python train.py --num_hidden_layers=9 --d_expert=96 --d_shared_expert=576 --router_score="sigmoid" --balance_bias=false --norm_place="pre" --positions="rope" --extras=["capped logits"] --optimizer="muon_variant" --beta1=0.93 --schedule="wsd" --decay_fraction=0.651 --batch_tokens=[32768, 65536, 98304]
Below are experts of layer 6 (counted from 0) of a mixture-of-experts language model. Rows are named router (the router's row for the expert), up (a neuron's input weights, with its number), down (a neuron's output weights, with its number) and show model dimensions 224-279. Each number is 50 + 10 x the weight over its row's rms, rounded and kept within 0 to 99.
After each expert's rows: a language model's description of what the expert responds to; "comes after" lists some tokens at least twice as common just before its tokens as in all text. This comes from a sample of Wikipedia text that the model never trained on. Tokens count by the router's weight.

# expert 18
router:46 31 45 55 45 59 48 48 46 52 60 46 52 45 45 38 65 41 61 50 59 44 51 44 63 32 40 38 59 59 52 48 43 59 41 63 40 37 53 51 47 50 58 56 44 41 42 50 60 78 57 53 60 50 35 65
up0:42 44 40 46 38 48 51 35 44 72 60 48 70 50 45 48 50 50 53 56 54 36 54 49 53 45 62 53 47 63 53 60 44 35 70 56 48 57 49 50 37 47 35 45 41 37 62 52 53 48 56 55 57 65 42 63
down0:51 39 59 65 49 49 61 53 34 42 38 57 46 57 53 53 53 35 27 74 35 50 37 45 69 63 53 48 62 58 48 63 54 35 43 39 63 46 39 54 46 43 60 50 36 42 61 41 58 43 28 40 51 58 61 41
up1:47 29 38 41 52 71 49 44 54 41 52 52 56 43 58 30 67 50 57 63 47 34 39 50 33 46 62 60 46 66 48 48 63 35 35 62 49 56 63 70 51 56 51 46 63 55 47 63 41 53 52 46 54 47 41 48
down1:42 54 55 54 55 71 50 46 55 50 51 67 44 39 58 39 63 49 41 56 49 49 36 38 47 51 49 59 51 53 51 40 59 41 24 62 49 67 32 58 32 35 52 48 71 31 67 39 37 40 56 50 53 54 54 49
up2:47 50 38 41 53 44 67 61 50 48 51 47 63 47 61 40 49 32 51 53 53 57 31 68 55 45 50 46 48 42 42 58 57 44 37 49 83 45 61 50 66 57 51 43 80 42 47 56 46 60 63 37 55 46 48 50
down2:25 63 49 48 42 35 38 48 38 44 53 75 39 32 47 38 52 36 39 44 60 33 39 58 50 49 46 24 62 53 48 49 49 37 36 47 65 32 41 52 42 55 44 45 54 41 48 45 60 42 46 52 40 47 48 44
up3:51 58 51 45 52 53 39 59 46 42 60 39 42 37 52 34 38 28 45 68 47 51 62 48 63 45 56 51 41 39 40 53 48 51 38 37 43 54 47 37 47 76 43 48 59 35 39 47 41 61 56 45 79 45 42 55
down3:48 56 48 53 57 44 38 51 53 56 49 53 41 60 39 52 44 51 46 38 46 41 47 49 47 43 62 56 49 50 68 57 53 41 46 45 28 65 44 52 50 49 42 40 41 62 52 71 67 69 54 37 38 43 41 38
Description: Topical adjectives like political, cultural, economic and public before nouns, plus table cell words like Loss and Turnout.
comes after: "|", " and", " of", "==", " for", " their"

# expert 26
router:51 60 39 47 57 68 51 50 56 36 53 48 54 35 39 40 62 75 49 52 65 63 39 41 43 54 56 46 43 36 34 53 33 60 50 58 43 35 53 51 33 67 54 46 49 42 43 49 63 69 45 57 38 57 47 45
up0:43 47 56 43 52 36 46 33 53 42 48 39 61 43 34 41 38 54 57 58 55 59 44 45 70 45 64 73 46 36 40 41 45 60 45 56 69 43 39 57 68 56 63 51 40 22 48 48 47 43 43 53 53 51 31 59
down0:40 61 51 64 22 51 48 54 61 44 37 58 48 49 62 41 50 50 62 54 59 28 51 40 40 43 42 49 46 57 45 46 45 70 63 60 47 45 53 61 48 50 46 51 42 39 33 50 48 65 37 45 63 44 38 59
up1:62 46 46 38 40 64 58 72 48 53 46 31 40 53 56 44 60 58 41 48 53 63 44 49 48 46 65 41 48 46 48 41 52 56 56 48 45 44 64 48 47 46 48 45 43 60 61 65 39 54 40 44 42 53 55 48
down1:40 78 43 53 46 53 67 43 36 39 47 51 39 67 56 41 43 49 44 50 29 66 45 37 59 55 54 54 55 59 48 30 37 40 47 49 74 46 49 51 45 41 52 39 54 50 57 34 41 53 40 37 47 40 50 49
up2:32 45 63 50 75 47 47 57 47 54 58 43 31 48 50 56 55 64 66 65 70 50 44 76 46 69 46 51 46 53 51 37 42 53 45 37 43 49 43 61 35 42 56 54 51 49 52 48 52 53 52 57 51 56 42 59
down2:45 50 62 44 68 48 50 61 42 41 32 39 41 47 49 53 48 65 55 58 36 46 58 41 53 64 74 51 38 47 44 35 61 54 53 54 40 50 60 48 50 57 57 46 55 54 63 48 54 39 50 58 53 62 54 44
up3:52 54 33 59 52 33 36 35 39 71 63 45 56 45 39 56 50 55 36 46 70 49 49 51 73 67 51 50 54 40 47 47 53 74 29 51 48 55 70 43 40 42 49 29 61 62 30 53 63 58 58 34 42 42 68 47
down3:45 36 57 61 46 47 61 37 42 43 42 47 58 56 47 61 30 35 40 48 53 40 45 41 49 60 54 58 61 55 40 43 64 39 54 45 55 38 31 47 30 69 50 37 56 50 34 54 62 60 47 57 52 43 38 33
Description: Determiners and possessives starting noun phrases, plus == heading markers and pieces of uppercase acronyms: the, The, This, Our, ===.
comes after: ".\n\n", ".", " the", " of", " The", " that"

# expert 29
router:47 48 37 59 40 54 58 45 45 31 50 37 51 17 55 42 37 62 76 56 63 53 46 47 52 50 44 46 32 34 54 52 35 53 45 67 33 43 62 51 57 61 56 65 46 41 44 54 52 57 61 63 74 70 38 40
up0:61 54 46 39 48 50 52 59 39 56 46 41 47 47 57 67 42 48 55 43 38 48 48 47 55 62 51 36 52 63 55 44 50 56 49 66 53 36 47 50 47 46 49 50 40 32 43 59 44 52 46 43 63 51 45 58
down0:50 63 45 33 72 45 36 49 43 36 46 54 67 34 70 70 63 43 55 54 51 37 36 41 53 39 41 56 46 46 52 56 48 69 55 38 43 55 55 49 49 38 62 42 52 56 63 56 52 50 53 44 45 43 41 46
up1:44 57 46 58 43 42 51 46 32 72 60 28 46 48 47 52 39 57 70 51 60 52 30 44 54 45 44 42 52 59 50 44 49 44 39 28 52 24 38 51 60 44 31 35 47 33 46 39 35 45 58 34 40 51 49 70
down1:59 49 55 55 63 49 38 59 54 54 41 29 47 49 49 37 37 47 47 59 49 55 51 51 64 47 49 45 48 44 58 59 62 48 51 61 44 38 53 61 58 32 28 40 48 49 51 51 67 60 42 41 63 44 48 59
up2:62 33 55 58 42 67 30 54 60 55 52 43 63 40 39 43 70 57 61 32 65 41 50 49 58 54 75 44 45 61 41 41 39 47 39 72 37 46 44 56 46 62 41 34 59 31 37 59 55 56 43 50 68 32 44 42
down2:53 41 52 50 62 51 50 40 34 45 43 49 57 50 50 34 48 45 52 56 61 56 32 65 62 55 57 58 62 71 42 44 54 68 55 48 41 39 52 65 58 68 46 37 66 55 43 43 55 41 44 65 56 37 58 48
up3:54 47 59 57 38 31 61 35 52 63 34 57 44 40 45 40 58 39 40 58 37 37 39 58 32 49 52 47 42 72 47 56 37 63 34 52 42 34 41 38 71 53 55 56 58 37 47 68 55 52 42 36 58 38 35 47
down3:56 36 46 36 54 49 40 48 52 62 28 57 31 38 69 46 31 43 40 49 41 30 63 50 43 57 57 42 54 59 49 22 38 62 40 50 39 49 51 57 50 41 52 30 52 58 56 55 51 47 60 50 69 51 56 39
Description: Capitalized words inside titles, place names, brands and organizations, such as New York, Black, Big, Critique of Pure Reason.
comes after: " of", " in", " and", ":", " for", "-"

# expert 44
router:62 45 60 50 45 52 33 54 57 44 47 38 43 54 46 57 49 51 61 61 55 44 44 55 56 42 45 52 48 57 52 46 64 45 34 58 63 67 50 50 54 47 55 69 48 51 40 43 59 51 39 44 58 60 51 45
up0:42 61 40 27 57 52 31 55 39 56 53 47 45 64 53 63 62 50 51 47 48 13 51 44 51 51 58 61 47 24 54 55 45 51 50 28 45 63 51 54 52 43 37 49 45 53 50 62 59 52 58 47 49 62 67 51
down0:54 33 47 46 55 44 40 48 49 58 37 33 48 51 39 39 59 50 54 47 65 58 34 71 47 38 56 50 74 39 44 57 63 46 53 39 54 50 40 43 43 35 17 62 54 40 60 67 45 51 46 60 54 57 51 49
up1:47 42 60 42 52 74 44 43 74 59 49 62 39 60 42 35 50 42 52 53 50 55 70 61 46 55 46 49 45 58 42 52 57 46 40 61 82 38 39 36 67 37 35 50 42 46 33 36 50 35 37 48 58 46 59 44
down1:41 50 44 55 46 60 52 42 47 43 41 41 32 63 61 43 70 47 38 59 50 30 60 51 69 53 42 48 63 22 51 54 55 59 43 58 46 43 40 42 52 49 29 54 57 53 41 56 38 52 34 47 36 57 54 50
up2:47 54 52 43 48 50 47 53 19 35 59 43 44 51 45 47 55 66 52 52 45 43 49 53 58 55 58 47 61 32 64 59 59 56 44 52 42 52 35 33 72 52 54 48 51 50 48 51 45 51 43 41 47 52 57 33
down2:45 64 43 56 71 60 53 51 56 62 54 64 48 55 43 56 41 60 67 57 37 35 42 46 43 56 60 57 56 37 61 53 59 37 45 53 62 42 40 54 39 42 49 36 54 42 60 37 37 54 45 54 38 67 61 38
up3:44 38 45 34 47 48 66 56 60 45 51 42 57 52 43 49 45 38 62 38 50 50 41 50 39 62 52 59 63 54 44 52 60 47 45 68 49 48 41 46 39 53 63 38 38 49 35 53 46 42 63 54 58 61 58 34
down3:43 50 42 53 54 50 36 48 25 61 31 47 55 39 51 71 33 52 37 45 46 44 48 48 40 45 54 52 53 60 73 49 43 53 34 41 36 51 62 45 67 67 57 50 51 62 61 61 56 40 49 38 62 44 50 51
Description: Nationality and occupation words in short biographies and obituary lists, plus taxon name endings: politician, footballer, sailor, diplomat, born.
comes after: ",", " |", " =\n\n", "),", " American", " United"

# expert 33
router:64 54 40 26 46 43 52 51 54 56 65 41 50 42 28 43 53 46 45 73 56 69 40 48 44 38 44 43 49 47 43 44 48 54 53 48 57 43 40 34 63 51 60 40 52 63 55 51 51 47 34 59 50 51 65 41
up0:66 57 42 41 32 45 29 52 54 46 49 44 48 38 50 50 44 50 57 64 30 41 70 57 56 27 59 55 65 67 52 54 49 55 59 49 52 35 65 48 51 54 56 58 37 53 38 62 42 56 47 47 48 45 27 57
down0:35 56 63 55 47 45 46 50 62 58 69 59 38 49 41 33 66 49 44 44 55 36 46 51 31 50 56 48 67 49 57 40 68 53 36 41 52 39 47 53 58 28 55 40 52 50 63 76 53 54 46 55 70 51 46 48
up1:57 49 47 74 56 40 37 41 58 66 51 40 55 59 56 71 53 49 43 40 48 43 37 41 35 55 64 44 54 49 41 56 34 60 25 50 69 55 60 54 44 48 57 32 52 41 27 40 49 33 46 63 48 43 65 44
down1:53 41 50 55 61 29 56 48 43 39 34 53 56 38 49 43 39 54 63 35 62 43 45 50 49 29 49 54 62 64 43 61 43 45 39 49 41 37 46 64 48 44 58 54 46 38 41 63 29 38 51 51 45 47 43 54
up2:58 65 49 56 57 47 52 37 58 45 40 54 73 66 63 69 83 46 51 59 54 48 48 60 66 45 80 51 41 41 54 49 49 54 47 21 54 51 47 51 54 47 62 40 39 43 72 59 43 47 44 35 45 54 57 29
down2:66 37 62 38 45 51 65 33 45 55 55 50 51 49 72 48 65 35 42 56 47 43 48 65 57 52 35 43 41 46 70 54 68 53 52 44 45 57 40 36 53 58 57 31 35 45 54 52 43 54 49 51 39 46 32 60
up3:58 52 51 56 50 46 49 75 50 62 55 45 68 49 46 62 45 63 34 66 55 43 61 47 48 17 48 40 58 51 50 42 51 46 36 64 44 45 42 60 46 63 58 34 31 39 36 53 55 64 45 53 46 37 40 55
down3:43 56 58 60 38 62 66 55 56 59 48 39 54 50 73 45 57 53 55 67 40 52 51 73 73 38 43 46 54 43 34 42 64 52 28 38 54 63 47 41 61 67 51 49 52 49 37 39 26 49 54 33 60 46 42 53
Description: Sentence-subject pronouns like he, she, they, who, and first words after section headings or in table header rows, such as Name, Team.
comes after: " ", ".", "==", " The", "The", "|"

# expert 49
router:52 41 59 44 67 61 40 68 70 47 55 51 40 52 45 67 52 57 49 63 46 49 40 43 64 48 65 37 47 41 48 56 41 55 44 54 52 42 53 42 53 33 51 54 29 49 66 56 56 65 64 40 49 47 52 44
up0:53 64 57 51 51 44 62 74 32 51 43 37 60 46 56 42 54 64 36 57 44 54 54 42 43 47 50 57 27 38 54 70 41 48 58 60 49 60 56 61 41 49 42 45 40 59 61 37 43 53 58 59 54 65 34 52
down0:51 45 66 39 56 52 73 62 60 61 73 42 49 40 39 36 40 61 42 43 50 39 60 37 34 49 38 39 48 45 47 46 41 34 67 50 48 46 43 55 57 36 43 54 53 50 55 58 46 56 37 36 64 57 45 43
up1:48 47 60 44 50 48 49 55 49 50 67 45 29 51 83 65 64 50 67 29 46 51 60 59 45 47 47 47 32 56 39 53 37 57 36 64 47 45 59 59 30 53 62 35 44 46 46 40 69 50 60 75 51 44 48 45
down1:49 86 60 68 61 54 40 54 51 54 60 49 58 57 71 56 31 29 44 54 53 67 52 41 57 47 46 38 39 47 20 49 56 39 50 41 46 43 50 52 59 57 31 39 50 34 47 52 52 53 55 47 58 56 43 42
up2:49 54 40 54 39 67 48 30 65 38 51 47 58 52 46 40 52 56 41 62 43 46 46 45 55 54 49 58 37 35 58 40 41 62 53 54 60 63 51 61 50 43 49 50 44 57 48 51 58 60 58 34 56 33 45 46
down2:60 39 72 52 46 56 51 69 49 57 55 48 52 72 57 41 38 53 40 46 34 43 52 45 48 62 53 53 49 53 55 49 44 63 47 55 41 63 40 42 42 49 42 51 71 50 50 46 55 51 67 34 43 70 59 41
up3:50 68 61 52 40 63 44 40 35 41 43 39 56 51 41 43 54 50 67 51 58 43 59 44 52 53 55 51 47 56 41 66 47 51 33 35 49 40 52 61 44 55 60 54 51 48 41 44 46 69 41 50 52 50 59 46
down3:50 40 47 41 44 57 44 53 42 55 45 42 57 60 58 62 43 65 52 55 36 45 29 27 56 53 33 36 54 43 52 53 58 53 45 57 59 45 49 47 56 49 27 43 51 58 29 59 58 57 58 55 49 48 67 62
Description: Label words starting list or infobox lines before colons or of, like Coat of arms, Occupation, Website, List of, Species.
comes after: "-", "==", " as", " is", " a", "\n\n"

# expert 20
router:53 55 49 52 49 56 36 48 52 47 45 40 61 25 42 59 41 41 55 76 51 59 26 57 42 55 56 59 51 54 44 45 57 53 52 58 59 59 56 77 32 37 68 38 55 44 36 63 43 62 48 48 66 52 44 51
up0:50 41 51 46 51 66 46 46 38 44 55 56 49 45 47 60 45 61 27 49 30 29 41 47 49 49 30 43 41 35 41 52 50 72 60 42 44 40 44 57 37 56 38 30 50 49 73 48 58 61 53 57 39 53 56 56
down0:43 42 61 53 47 48 33 58 42 57 45 42 51 50 35 43 67 63 42 60 38 50 36 54 52 58 45 32 55 50 27 35 52 60 38 35 26 56 50 47 62 57 51 37 56 73 56 42 50 55 58 45 31 57 40 32
up1:57 79 64 28 39 70 48 43 32 57 59 42 47 54 52 69 50 43 42 55 61 64 42 49 45 49 70 55 46 33 60 47 51 44 51 52 68 54 43 42 41 57 69 36 50 55 34 53 34 47 52 47 51 64 57 54
down1:55 43 40 43 73 40 55 55 55 53 66 47 58 53 44 49 62 70 37 61 61 56 42 45 49 38 35 56 43 31 50 35 46 23 55 40 34 56 52 52 62 57 27 75 39 41 41 17 55 36 54 50 44 58 55 56
up2:39 69 73 27 62 49 50 54 48 33 59 59 52 50 53 51 44 52 37 65 49 59 59 68 59 62 43 60 61 58 56 40 46 56 35 55 62 66 57 40 36 47 66 46 58 59 41 39 42 38 56 53 47 54 52 46
down2:35 42 59 40 58 38 54 43 34 65 47 52 49 60 52 49 54 76 33 63 50 51 36 48 57 48 66 48 50 56 40 43 61 73 44 54 53 45 29 54 32 63 47 37 47 63 21 53 44 42 36 63 76 45 50 53
up3:51 56 58 62 48 44 44 52 34 52 47 47 29 34 59 40 42 26 55 36 52 61 59 38 30 47 59 45 40 60 58 53 62 54 49 47 50 67 54 42 52 43 73 47 40 52 44 65 51 65 52 43 79 56 36 48
down3:50 38 42 51 41 54 53 52 49 34 54 55 55 50 50 63 46 57 67 59 44 60 36 39 70 54 52 50 62 61 48 55 53 56 45 55 55 68 62 56 49 51 54 46 44 41 45 51 44 46 51 43 37 68 69 52
Description: Country, state and institution names, often ending a phrase after the or United: States, California, Russia, University, District.
comes after: " the", " United", " New", " of", " U", " South"

# expert 19
router:47 54 49 40 40 40 54 41 56 38 66 45 51 24 44 58 60 66 54 58 52 43 42 53 48 51 43 68 42 55 51 52 36 56 34 42 62 51 56 50 48 58 50 59 37 42 34 50 54 60 40 44 56 49 35 58
up0:57 32 55 43 47 63 55 50 43 54 58 40 56 60 32 51 39 55 59 73 31 40 57 41 48 51 37 39 43 56 50 49 54 40 50 50 58 55 43 33 45 56 67 61 41 46 37 55 43 42 43 50 47 35 47 54
down0:56 48 44 29 59 37 46 51 57 57 64 58 44 55 48 50 55 48 44 52 69 58 49 39 25 48 60 31 68 61 45 44 44 47 45 48 52 39 40 55 49 43 66 35 57 39 41 50 58 28 60 31 45 50 53 55
up1:40 64 66 48 43 46 61 41 39 46 43 48 28 51 40 51 66 49 45 43 48 62 56 56 34 61 44 66 58 48 53 41 39 51 60 59 59 52 50 42 38 58 54 53 50 57 47 58 52 58 47 39 50 48 69 51
down1:53 46 51 49 44 43 58 49 76 54 48 57 53 50 46 67 50 52 47 53 59 56 44 58 41 46 72 51 49 39 64 35 29 66 51 44 54 33 40 44 40 60 28 43 34 38 52 60 48 44 47 54 49 65 49 67
up2:40 51 36 35 58 47 39 59 55 28 50 43 28 41 47 70 59 52 51 50 44 38 46 48 49 43 57 55 41 63 54 34 42 47 55 60 39 42 55 58 43 41 32 47 31 57 45 42 48 61 51 51 45 35 44 47
down2:59 52 43 31 66 38 62 30 64 48 54 45 54 55 52 39 41 48 64 45 55 47 57 44 58 56 41 41 43 42 41 50 53 55 54 74 57 36 53 43 45 47 47 62 51 64 53 29 46 61 59 38 42 49 59 39
up3:50 51 52 41 42 50 52 35 45 36 51 49 35 38 33 56 42 56 46 29 44 62 39 53 39 57 48 65 48 59 54 62 47 43 51 43 54 51 70 54 44 61 76 65 37 41 42 71 37 61 54 56 51 50 44 66
down3:59 40 53 55 47 46 44 50 44 52 53 56 56 42 57 44 55 40 43 65 34 52 50 58 43 51 51 69 51 61 49 43 46 46 59 46 42 54 51 46 46 44 49 55 56 60 57 53 44 47 64 61 61 57 38 58
Description: Initial pieces of proper names, mostly places, such as South, North, West, New, Hong, and piece-split names like U-ff-culme.
comes after: " the", ":", " of", "-", " K", "|"

# expert 10
router:37 75 49 46 61 52 38 40 44 55 61 38 56 59 56 64 46 49 28 36 49 46 49 53 47 56 49 49 39 58 45 48 55 59 46 42 57 34 34 44 57 47 44 51 41 40 46 47 49 65 58 51 39 52 36 43
up0:36 55 36 56 36 63 51 42 44 48 45 44 64 47 58 51 48 50 55 39 39 59 50 72 46 42 49 50 51 41 49 47 59 57 53 49 47 67 61 79 39 46 35 49 49 31 52 56 37 44 56 61 40 60 43 50
down0:43 48 56 54 65 60 50 41 53 48 46 46 45 45 45 47 59 45 45 46 49 39 53 31 46 46 42 63 44 50 52 46 59 69 48 52 47 46 50 51 40 40 66 43 49 34 61 53 45 54 35 33 31 59 43 45
up1:47 44 55 33 51 41 59 55 36 58 51 49 37 65 48 30 42 51 50 51 49 54 41 76 53 70 61 58 56 52 48 58 53 56 25 42 41 55 48 50 44 35 54 43 53 68 37 41 54 52 53 39 44 56 70 56
down1:60 49 39 52 61 45 50 45 36 49 53 49 62 50 44 47 43 64 33 59 61 65 51 61 33 53 36 57 54 59 55 39 36 54 48 40 43 42 45 45 52 36 25 53 54 43 52 43 38 56 45 40 68 55 48 44
up2:60 56 49 49 45 49 63 62 52 71 47 50 50 45 71 44 32 56 51 62 39 50 47 47 49 29 45 41 41 61 54 49 50 53 59 36 44 44 59 46 55 61 41 52 63 47 43 53 43 41 67 60 40 60 35 52
down2:44 37 51 39 46 41 47 39 33 40 49 39 45 57 41 48 59 63 59 41 35 57 46 44 49 48 51 57 33 56 47 36 36 51 55 38 60 43 54 62 54 33 41 50 56 43 47 38 52 47 51 63 51 46 36 46
up3:50 35 61 52 51 67 52 47 34 46 63 41 48 37 36 41 55 59 51 47 48 35 49 46 52 29 54 48 49 71 40 51 33 38 60 40 40 39 59 40 54 55 55 42 66 26 57 32 62 54 46 49 52 45 54 38
down3:39 47 46 43 39 52 51 54 43 44 50 55 59 63 60 56 57 50 63 34 48 53 73 40 43 42 53 49 57 57 47 39 60 49 64 34 63 49 52 50 31 47 51 21 49 46 38 33 67 41 40 41 42 42 58 61
Description: Verb forms and -ed/-ing endings after was, to or he, such as used, began, located, built, plus particles up, out.
comes after: " to", " was", " he", " is", " and", " also"

# expert 50
router:45 57 44 44 33 48 40 60 64 39 68 42 63 54 45 48 35 41 44 53 48 48 60 44 38 51 44 47 48 60 40 32 31 62 72 62 68 57 72 36 58 41 50 39 65 44 40 44 43 58 35 44 59 48 35 66
up0:48 55 64 39 50 41 56 51 66 55 71 57 55 61 34 64 76 46 54 52 42 40 45 45 49 60 68 52 53 44 39 26 49 61 44 42 34 64 55 24 37 56 48 60 58 35 57 53 62 46 66 64 64 40 48 62
down0:60 49 45 45 33 40 51 42 74 58 48 48 36 31 47 33 53 60 46 46 42 39 41 37 63 49 11 63 46 48 32 47 43 48 52 55 39 65 31 43 50 55 74 45 43 45 46 56 46 26 64 35 51 47 55 40
up1:39 37 45 44 40 48 70 59 58 34 41 37 41 57 43 63 35 46 35 57 32 48 47 49 59 56 48 17 23 70 44 43 39 51 66 63 42 40 55 27 52 57 51 40 51 60 49 50 65 26 54 58 51 47 36 53
down1:51 42 49 40 50 51 43 48 59 39 64 33 60 43 43 43 30 59 62 36 52 53 25 48 45 43 52 47 29 48 64 41 46 48 50 40 57 47 38 44 61 46 43 51 61 49 58 57 58 60 46 48 42 71 42 39
up2:53 68 56 47 73 63 51 52 44 61 48 39 56 44 49 63 64 43 60 62 43 71 51 54 41 38 48 46 44 48 36 43 55 43 47 67 50 51 50 56 59 50 52 49 59 69 50 63 45 40 45 78 54 42 35 63
down2:53 65 66 51 47 52 51 52 66 56 66 54 43 49 61 31 30 52 26 34 58 39 68 37 48 53 57 52 51 50 56 64 49 52 52 42 57 49 53 26 50 48 58 33 54 53 60 23 45 52 58 58 66 55 66 49
up3:41 60 68 51 58 49 46 48 41 52 54 52 52 49 48 68 36 60 56 52 48 40 48 32 63 22 69 47 62 43 66 47 49 50 44 45 60 23 47 47 51 50 48 36 53 62 46 58 43 48 71 58 47 49 44 69
down3:43 37 43 67 36 38 72 37 46 33 51 41 48 56 42 52 52 37 51 52 30 29 35 47 54 54 53 54 35 50 60 64 50 52 55 60 60 46 39 70 58 56 52 76 32 55 45 43 60 35 52 48 63 55 61 54
Description: Commas, and, or, but joining items in lists and clauses, plus football position codes: disease, slavery, and war; MF, GK.
comes after: ",", " |", " well", ";", "s", " but"

# expert 30
router:36 52 46 58 62 47 54 71 47 63 42 53 53 59 46 61 40 39 38 50 64 56 40 58 45 43 46 38 58 51 43 43 54 58 53 55 44 57 39 43 54 38 32 41 55 42 50 69 28 58 32 45 48 33 47 71
up0:63 73 52 41 42 40 59 56 49 47 60 48 49 34 65 49 49 46 39 51 34 57 60 49 42 49 50 61 44 48 47 29 58 64 62 53 50 58 30 64 57 56 40 49 54 23 62 60 58 51 53 38 50 35 53 60
down0:42 72 50 40 68 46 61 69 61 48 51 45 59 55 37 39 38 54 53 48 55 25 40 46 49 45 55 57 57 35 62 46 67 61 39 52 50 51 30 41 46 46 18 55 53 48 54 59 44 40 64 55 45 40 48 42
up1:51 60 67 52 35 44 65 62 47 39 39 42 48 48 50 50 38 26 43 65 36 53 48 57 45 59 49 51 43 37 55 52 50 47 38 43 44 50 47 46 56 48 49 46 58 55 46 56 64 59 59 35 61 47 52 51
down1:49 45 49 44 35 35 32 60 44 48 46 58 43 30 40 45 57 25 56 49 43 49 43 55 47 44 39 45 61 58 39 56 46 50 48 58 42 54 61 39 37 32 61 77 48 54 64 69 67 38 62 51 56 51 60 46
up2:34 40 74 52 67 69 36 56 60 68 61 43 56 41 39 62 45 57 33 65 40 38 38 41 38 60 45 41 53 54 41 36 48 73 55 49 63 43 65 51 65 62 48 51 41 46 58 49 43 50 52 56 53 64 57 42
down2:39 39 50 52 66 56 58 51 69 42 39 57 40 43 44 49 40 47 47 47 59 46 63 39 61 48 46 39 53 42 52 40 49 62 45 55 36 36 50 57 44 46 53 52 28 47 54 71 60 55 42 27 50 49 47 44
up3:54 56 43 53 79 29 40 48 54 55 56 40 62 57 48 50 57 40 46 56 50 49 44 52 44 70 46 65 32 60 54 49 48 82 46 52 59 37 50 47 56 52 40 31 54 40 43 54 30 63 44 42 51 31 35 67
down3:32 54 41 30 44 63 47 51 55 40 59 51 49 68 44 39 66 69 48 50 44 40 41 52 59 43 56 50 36 54 32 45 42 79 63 48 48 58 52 38 50 31 52 60 65 54 64 55 60 61 61 56 73 72 47 60
Description: Ordinals and outcome words in sports texts, such as finished second, won, season, champions, plus final digits of years.
comes after: "201", "202", "200", "–", " was", "199"

# expert 25
router:48 84 43 46 50 32 48 35 61 51 33 46 57 41 69 58 45 42 59 61 61 62 44 39 35 56 45 51 56 63 42 46 50 46 55 46 58 64 62 43 49 37 53 50 54 45 39 56 32 68 45 46 37 35 48 74
up0:60 66 45 52 50 53 45 39 48 31 55 48 70 43 47 55 54 58 63 42 38 57 61 47 41 58 54 57 62 25 50 42 50 45 40 41 56 57 55 41 50 49 63 55 48 38 48 36 36 56 64 62 60 38 56 42
down0:58 48 55 35 51 47 42 72 55 43 54 54 51 46 53 46 56 80 50 59 63 46 34 44 54 37 64 42 71 50 44 44 44 43 42 53 49 50 51 43 37 56 46 46 54 52 52 45 61 55 43 35 55 45 51 61
up1:41 46 45 52 42 53 45 56 25 49 63 52 40 49 47 59 42 47 70 72 40 35 43 70 46 43 44 48 38 60 57 42 48 41 41 57 59 36 44 64 51 58 64 72 30 64 40 60 47 40 54 43 39 51 53 41
down1:37 23 76 42 54 48 60 62 51 36 48 63 40 54 51 55 40 39 61 44 55 31 57 59 52 25 57 53 48 40 62 39 57 29 48 36 47 39 45 56 54 55 40 50 46 54 46 51 52 37 34 50 30 59 59 47
up2:50 64 64 43 45 37 53 34 58 40 47 34 55 50 64 62 40 53 48 64 49 61 47 39 52 42 51 50 48 53 47 47 35 43 49 60 58 56 42 38 42 36 55 40 52 44 39 58 55 62 45 25 49 37 55 64
down2:37 39 67 34 69 33 59 43 48 54 38 55 63 59 48 58 47 32 50 54 50 50 44 57 70 48 61 38 40 41 53 57 52 40 47 41 28 52 52 45 70 60 56 46 53 48 48 49 35 46 54 48 44 70 57 45
up3:62 60 47 42 37 50 41 62 58 40 51 63 57 59 55 52 65 45 65 44 56 72 55 34 49 56 58 41 57 42 49 63 44 39 44 59 60 68 62 31 50 51 61 49 55 49 45 60 37 61 39 38 43 62 48 45
down3:40 56 63 36 71 47 66 49 47 68 56 53 64 60 62 52 52 41 47 56 35 48 59 59 66 37 41 48 58 51 48 67 58 50 63 42 48 52 43 55 56 45 60 52 61 58 36 39 55 64 36 49 40 64 53 56
Description: Articles and determiners after prepositions, chiefly the, a, this, next, same, entire, in prose, plus leading pipes of table rows.
comes after: " of", " in", " the", " for", " at", " from"